config.toml
router_score = "softmax"
normalize_top_k = true
init_std_o = 0.00398
init_std_down = 0.00244
Below are experts of layer 10 (counted from 0) of a mixture-of-experts language model. Rows are named router (the router's row for the expert), gate (a neuron's input weights, with its number), up (a neuron's input weights, with its number) and show model dimensions 96-191. Each number is 500 + 40 x the weight over its row's rms, rounded and kept within 0 to 999. Numbers have three digits each.
Before each expert's rows: a language model's description of what the expert responds to. This comes from a sample of Wikipedia text that the model never trained on.

# expert 9
Description: Numbers and cell separators opening rows of wiki tables and ranked lists, including position codes MF, DF, FW, CB, and Turnout, Majority.
router:351500469563548529555555546484543476455536593595535477512485492531426560523492528490543538548555456504500509504529515470512501507470484492500500483502474500515507501522503456419491453486477492536502453535523532475524518567435523474498508462542533488467494605461408512533521555516513496512
gate0:491505518471497475442530482607551485473438440514537509474535497467472487558502501558581533446471479469422513463587491496468514508535552536463526478487446517533455519499564520566512492504422529504555527522507494472427589525458467565516506511546439464613567520522562462511472504462505510444
up0:530469508518468526545508505585543559565459456491474514520519555423506533551487510557503539406458478448457564475506538452435480489538537552431502515521491498497392521494464465536451520479487459517458504480493502490446513480490497556445493517509494465559500535555557494521506491455513480450

# expert 27
Description: Pipe separators between wiki table cells, especially in succession boxes, election and asteroid tables, plus "of", "de", "/" in titles.
router:485499447502561528526549523472517521508485490534554579545472461521533496529556559446588559497528430484492509524468480516514515584489500452519500442433422442544526474464513521483559474478473487544524486481503418553540487533487488396533504452572458501420498593445382572502559480504553430513
gate0:441502483493548452603477477475444533526587466470492499447519465497490496518531496513570494445514494384470524453468445478481518597448409462534479492543501500532500508445522462523435543508517536488517455454510529552433426542525496447497470513543419524594461536563434546545513510402531525588
up0:514560489461523505602492504500527473580571442526513502460511530468506529480496519506491551449621531469458523524530424441457549519514430527532486458427402536544471484424488480546483542497447540524502445481456507419504466552503532438536435517502444400572483452513435541537531551473496454525

# expert 28
Description: Speech and reporting verbs and the function words after verbs in prose, such as said, called, wrote, remarked, because, known as.
router:507476467489564461516505523420505498449509515557500561553479446514474455524535531453509510525551462430507498528508426526440495506494543544527475512502472544527621451492529440479498502515468442453477463543510483571520469512454484408530482498539499490451454510516501496516533490495573491525
gate1:480507505462532537542505529499498534508496474489472499429516497443500559452502494553459478522447525520520444392519565589458532473508519480536488430501511567473508557486500519491482490425455501474465495470511502441457524442568570485527494508517491525400508464495453514455520498536585496509
up1:490442415484474544551422477499529456491475509507545472504504496455558540565540533500507468531430554539528465423549617500514563455447449432526602452483503550466519530472542517496498464524494453545449498497461448434497474501545531483529487507497499498478472484526444545473545491566525490524

# expert 15
Description: Nouns naming organizations, works or events after "the", "of" or "National", such as film, school, League, Cup, Award, Com(edy), chart.
router:475432475475571544529558474424483464436538427501536515516546470507464524531530524488497526504527466441436569546580493495476511511479489499497562463483473481567473476498527451454529463486478480573432457506541507569539506513432545451483536490538484520512509498494453540496529521448491481515
gate0:542484506538480524529540474578475398493477486471526479445501527469481468559554552460459518500520544490468542446433454501469515497411543519462544539501466527539440525474515570577489393513538458525485459493553415478488537555476456472522490510518559500469513457471550511516535475469463494534
up0:574470520476484497569454521513495547540543440527514557472492521516513551522473501549585485506518490480570517523482498468563510519567465510469535462475554508577520519455521441525489504514446435458507545524572520533441574497462534468496486494534465539549440523451499444541493558572454536503

# expert 45
Description: Decimal points, percent signs and separators in election results and demographic statistics, such as 17.7, 2.41%, Turnout, Majority, Labour.
router:497506513507546502515557588418516483473501499550547459542462453500518540494506473476553526495545452479507480501509486543471525523475538488505459546463485471546506465428508462443559443437492453525456459529535457512553474490488496415505515491530482490442481539498433506428456495495533461501
gate0:469503503470527492420424527467455474529521460540465557494506576553530473459551534528452524522445512502492423555599528578468516422505481481520510493447535500534460561388550457537540504492533545453446513525553547566526471530538484516528522405563567500575557534529522568559513488553458509498
up0:523502511467468503461453580479490463470536504559525573531440452495518566491437487454420451480445536485446512462462502493481491443438469566520573436581513423437503551534529472466530524516566464503552491481533516537490506516476488583543413516508540470574528528442469510556461529514534423483

# expert 63
Description: Middle initials and surname starts inside personal names after first names, such as Robert E. Lee, Lyndon B. Johnson, Mc, Jr.
router:536485465468534561486474543522572493469501576630521503511446524565484520537554521500546463575531499463492532516489503469480472512502469457570505426507430497504505515502490516475557444507513451490489437506492471472531495459455541481546474477472487490450495533516438503435560476443552473504
gate0:508547453452427487482452443440459548593558485521517494512510509514511437504504473479514497502502522508457523526511496540512384481546484410537494521545449519477520462465515568448516508467434518613466483450465475530542505494471454485528509526481487452555490489459535478448556489480551476474
up0:555489565448567510505523446514539420456436512499504487574449475497467517494471504542586490487476496463467572546402478479562483478513575588490415445555559490530393473559512535464492444490481455468491524527476516510447506556514535504538538520503580526455507546503521533482418559556543507534

# expert 62
Description: St pieces in street, saint and word names (Main St., PlayStation, Guildenstern) plus braces, underscores and parentheses in math and chemical notation.
router:489476487526502471541471556505537450467496524602533492500496464545466515487498541487518542574471465505444522496498480490515552574491471534536464470546501479504507534447515521475535457478527440504394424545526551528518473502519473443503564482535482509451511518478508590407504513518588482528
gate0:548462500515560490505500501524453515465539458550528505488510486538478543487522524531460380546503417510468472521520565510424496568540439531489485535566459416578515570526492592501544487448510403386406434424506516473467541487490544518488550474517503493451436498417465503575495511505532491504
up0:565509480471534522524467551448453476533574469547440450540470510568482540458552514498570472534458478511487472494570486493487445548495445489452464506517520520609528464531532528490473533416486437450394448540546588526483482457492493476500579536588414469514540445505495486562534483454501510588

# expert 24
Description: Determiners and modifiers before album, film or series in music and media articles: his debut, the, first solo, television.
router:449453466504506524524552517491524471456549494553523493497513453506487586551497577483552572546500436474448571547570458471498523529515504415510511436469483472504566448504543502504505486469530524525493470540521462548543462540476544474568540488607475537499481531455477595471569496455548514505
gate0:520517459509589551492502544559545571514538421483486505519477490580541402530456585480438506470503448455478468568409435444477591458474550474515518487517540518494545504508523512496491550543484519442492472535487458579557517486496490495468536548488564537438425493416487506525477473435548502463
up0:487525505534535509501455513533420412442454569457536550571525571440474506482459423535456505463506542540510546556506508478462448474478475533527504492527468469509528518460539474389495518442501444412416544461541505487471453497511477497537555542515504536546495552557563497474501554468464509450

# expert 12
Description: Nouns ending a noun phrase after the or his, often place or time words: area, city, town, year, border, length.
router:437490458550586531438580450474511470478523515535500496462487408526475534530565549435506499544517483501452525521536496497486504531512500465545541444460504488557538503450553466521542478507468504545397484545510536578453483512488525482508517474503499506489489522517506498478515493439509487556
gate1:515485508452506517526478453522392507509379480508480489535522549558559484469517437480542466501499552477529510539509512497522465489597502588533489468493460432503571538543473513563512504568423572519510521553507478487462514494466567521478459600491520487475556565470460475583473453467552477502
up1:488448418498459504536497465466592520541582505484510462521498486495518475515522515560493515513473516478496440543549494490556511465463473479459527547413476513533500505577450529464545530491538418480472587426494482563502452585466494513502446487479489504441528465577475490487518574532537481474

# expert 53
Description: Pieces of place names such as cities, states and countries, such as New York, Portadown, Barbados, Indianapolis, Nebraska, Baton Rouge.
router:531492401546517520525522526507478448519531514538525510588456494524441521517517547441505503553589540496464535519514450535541497557478510493544522481408437443521524494399529440464523473495491507516527477595511515561467495518393502429500536527510529563394503500515482491410488475450543486522
gate0:531405516551565511490455489482464490508528458484526392547435539486466469548510549551495466544496516480547489545408530499523542426486523472578566479502465478525469533487532375503541442562539500506521528458473517525509520514474478515525465501536541531494515528490577487551446472519493440513
up0:479540438450516573547455441461512492496515561470562550549488516524540492481455534563526465486490475413551494458435463496473435466544570385537480498534469575490521441484507553520529471560538500430562475604421525491486569502484519489494557552466455537481513490489527542453421467518447552502

# expert 32
Description: Column pipes, colons after infobox labels, semicolons and three-letter country codes like ENG, USA, ITA in stats tables.
router:448473496533553561565581491452561424508500503539533524560476457463496526574545491453472566541518455484512542465531538489583529541470536499539496495401497502513533476485511487464546500458472526519533452519532443584477515502410536470510547466614481456475511599455484525471525488482501475524
gate0:475497538497476559476571537505418472470505581517463487502511571515494475462581497489466557506512454459516518463502500468462506482460530507447498566528486507507444393470463443490493539444540474547479492502510401405481501446480570563518444473554494443541562500436415530472534579535521508499
up0:489527565487553473490527573449515514582422552545464499437541504506464471504501492508499487520460570432520506496497577490488475540493523492499443570532491459469424524481464485523480432460526455466439527501482427502428441451550470518555412504461508495532476497534413502487529527464508476472

# expert 36
Description: Word-initial prefix pieces like conc, ad, rec, inc, trans, con, plus backslashes and symbols in math LaTeX.
router:438445417547509526584519532510528441526541520466500500491434394536473544507437501475531474560499414478559480536486486473490543546486531521526478494499469492579517474482484459444520431454418490514465486563545489510559507507500505518458465413549490525438521492450455497496528507465538492586
gate0:517546585458504476473455449475445531564539435465539487473461545503485497507524511458545434499466505533530445487419547448513527519503500471499432507504537497493485499507442513493516485512488535455468520541508463574579501520512528472488537482488523504483492562512499512462458559499533491516
up0:498499503480457479573495531464440497577498499590467559496504579535518511474487576504477527515490512508524465474442494471477476421534542583478452555412483551471485408535498487565476499481577516491457441461485502555535590535469507541518470557525507417490493502468488545502446541501463524509

# expert 47
Description: The leading space of table cells after a pipe, usually before numbers or empty cells in sports stats and election tables, plus $, £, Yes, Nominated.
router:431458445437546522491531506444559495480544485531486519508467492471477539548536553464484536584504471507533508546568483432507497528458504472501508420487505504541523481505568482440511452469497450513547546535531464548534460504447548440543510482554485557455540547486485540431574553501547502532
gate0:539459533515570516447487464499474509516553446487520499511505488535623544508512553499407553518498509557412482448505514517517539518450550541494478493442552508508485581479516494509523517551564479496530490527520510479505471493521514519508495455558481524431468544563526554530420534559513492465
up0:510418511471511473438522452529444484480476479554565515465509484529447529580551517447469499489504537545435465473543557488550590487420537487510410520484490554555481532505473558436557506547547538468543502539473594586464464552532434471554509443523487523535518614525489456530445496504490492461

# expert 30
Description: First letters of Slavic and Eastern European names in lists and tables, like C in Chernihiv, K in Kruševac, M.
router:485484423546498524495489536502514424471508541571566473511432417489466536521488526466511530495537442519423523555528513468533559464500557498560521472458458474532536522442588499486486478521496456483488473529526519486520483555458554484495543417487525529500455527504445526463536524461480459487
gate0:557477493518430467505505534501493528601479545441490559497518468534498491453420503510519594482533507491539530500476545472546554510431463471574546531549444490503461453493460531499442509525502475545495418560494494457472500545490477534505493454461581502512523504523425510498535466510600441516
up0:576478502421499466527487554540549501531528472543445408466514496499495471473517480513541531515467503468628501518492413512571563459469471490550531466475456561485414473460530428459414493488491462566494555483445510533536512452471472484493505409500497438467472438499509477466552441506471471515

# expert 49
Description: Pipe separators between cells in filmography, election, and record tables, plus colons and opening quotes before episode or song titles.
router:463423469538545538518496522427582458491529524583499484546499451497504550550553552493569559523497462501488537545528498470488502464443491458529508455516416507506535467493542462462555408514447498536512384506503480574523513501442544436531564476559507509440468548458516611512567503421535450487
gate0:554503522501503575490538444533503475550612583555452566497455495498454548505511486477440489506517490450482553525425480498479498488532516474492530520464505495497568482515556476525419504496499485555470518517472508480492604432477488462536498537528499510473462490509535518551470546430545539520
up0:481507520496529552542535554541570488479490534469435526506440525521479570481534550515422479530487513533457506543437482472558407518539512488559531505519545456449439436514541548481580490496557487527474510538458467528440510449509490467539500523497510545485558517535468446520531516399549512494

# expert 35
Description: Ordinal words and suffixes, pieces of spelled-out numbers, and numbers in scores or tables, such as second, fifth, forty-three, twenty-first, 4–0.
router:488469514526501540506562534499470407463531540572492489493456507485456477555481510519511543536464540505466576531551487530501511513496540452472498477473521464537502495443541499525513406451475522574511430504512501517523488494488508487494608533541485488452472500514402579487514493483534481545
gate0:537473534444440491496498570487502466606540474557472467553468590445465498531527521514535507514502559483462590490508538504484544486533490560549404592494499510501549496508462557481474515531440501520437456564571515520510482447498563485488557617462477552510476545533420538526524528554513491507
up0:539509530526553515474517478459556501472500514439477504518515507503512474507482497505487428441474540577569479538484473473552490445525424426481495432486486524470493513570562455484562491474594459505489527429406494421518533549484489549455490473524487488555442502470501542494512462484618496502

# expert 21
Description: Past-tense action verbs and particles in biographies and sports narratives after a subject, such as won, played, scored, took, fell out, up.
router:458452478464565509507492523454488491505481536515513528516450475509508533534482502480468522572505486447491522539514456470466493508463543522537480507440465470569546465496584488501515462507463426539489477540542471515478459525488473449514523501590502504452477553521500523503537510463552506496
gate1:523497527502455496482469492515535519473495518547514426502531486527513578551503549517501485515520509484531474482505438510432526537436543402499494510537519503486525513506556560545421521460511561507574460570515521553472514429511484476527545523493496550463529484542567501517482462509536414544
up1:536532519500532507521472532507507486488445513489447478547580476502535508523496475476464507517556483599540431499477484427503519515507548496443476453415531534473550482519516486496507496415542588509479450512512469555458523447471501444467488474561539495543582463490562577481533496446585483537

# expert 18
Description: Capital letters and pieces inside abbreviations, often in parentheses after a full name: U in UPC, US, UN, ARVN.
router:467474504494565530543515510502557454483524496564534529547449416499470532512504543462566524530509451479464518495501484428486594538435566422498521471437480480535533430514525485459494472479499447545444446493475427477508531534508550491476504501464455470480483495509425508472530479486529426538
gate0:566494540517533512439563479493459507566479554506518554533501542406566520479530454488524499478484508546376471504460524471450481565499530496527528494494556524496495474498512480531519480476563525496518516446517499512409415514508477450467512534527475546577472578496513524458480478517490582474
up0:474460483460473447506542541503480465439465510487537492558552453535512522516511485480516450515407516519469532407499504523529525475469465532462523464437439457490506456548450563474503554526450491496513496583509518514509563473418544483561540427564534519539467502491532490511581471441482447459

# expert 3
Description: Word-internal or initial "b"/"B" pieces in sports and football texts, as in Rab-b-itohs, der-b-ies, left-back, plus col, box, comb.
router:453480471557511547578525570509505455433536521499510504548521414480425491571509507465484577545514560524507566478557511551544471442399566536522533493428456440540479457455546504501472455476434460521459482581534501512545495506535510497485547490502531479492466548483443574427515558432481488563
gate0:554511527564507548375460518504519532545504568556432447445517487466498453482457452473489558442524439505499487420485480558466478513528499513494499458494497447513420621525499494445572480510455470580604506583478449566491497533531537505518514442530528514489534587528492499482442472433519508524
up0:473455517452506521553507502448538492512481528528529514611538503451532510508522510424557460514571463547490476509561498538525492484552505481514453441494484481531484432520458440467513554510505501477513509431570525521493475405443523534544453547519485452571429502514453407511556482505530519540

# expert 57
Description: Past participles after "was", "is", "be" or "as" in passive constructions, such as known, used, located, built, led by, arranged.
router:464496372455603480492488530502470469515512531521500511539487520531491511554514541534507505540524486448466475607511460413444573527474513495530505547456470527520520444503534472499499470502518441471530450530507486530517515459477515485592547535529461539415455564481477509507515449404544464523
gate1:484522537515546560451555446407484514527509521452560520508503422485571483515528475468513472564528522535512479431541534494554475501461488468498515538521444418430524486496467509458530472520560571522500468569492490538418503509469503556485531486491514517481484489517531527526479528478475471516
up1:473526566502458437507474514558470530513484477472433493510528529507570487565449499520541554503560556477561505556507505478474506483490567534427484550592521493540460479473494526486481509565522474387547486534480548518523488546514471479482499481508473507495428515489495432563469473486529459562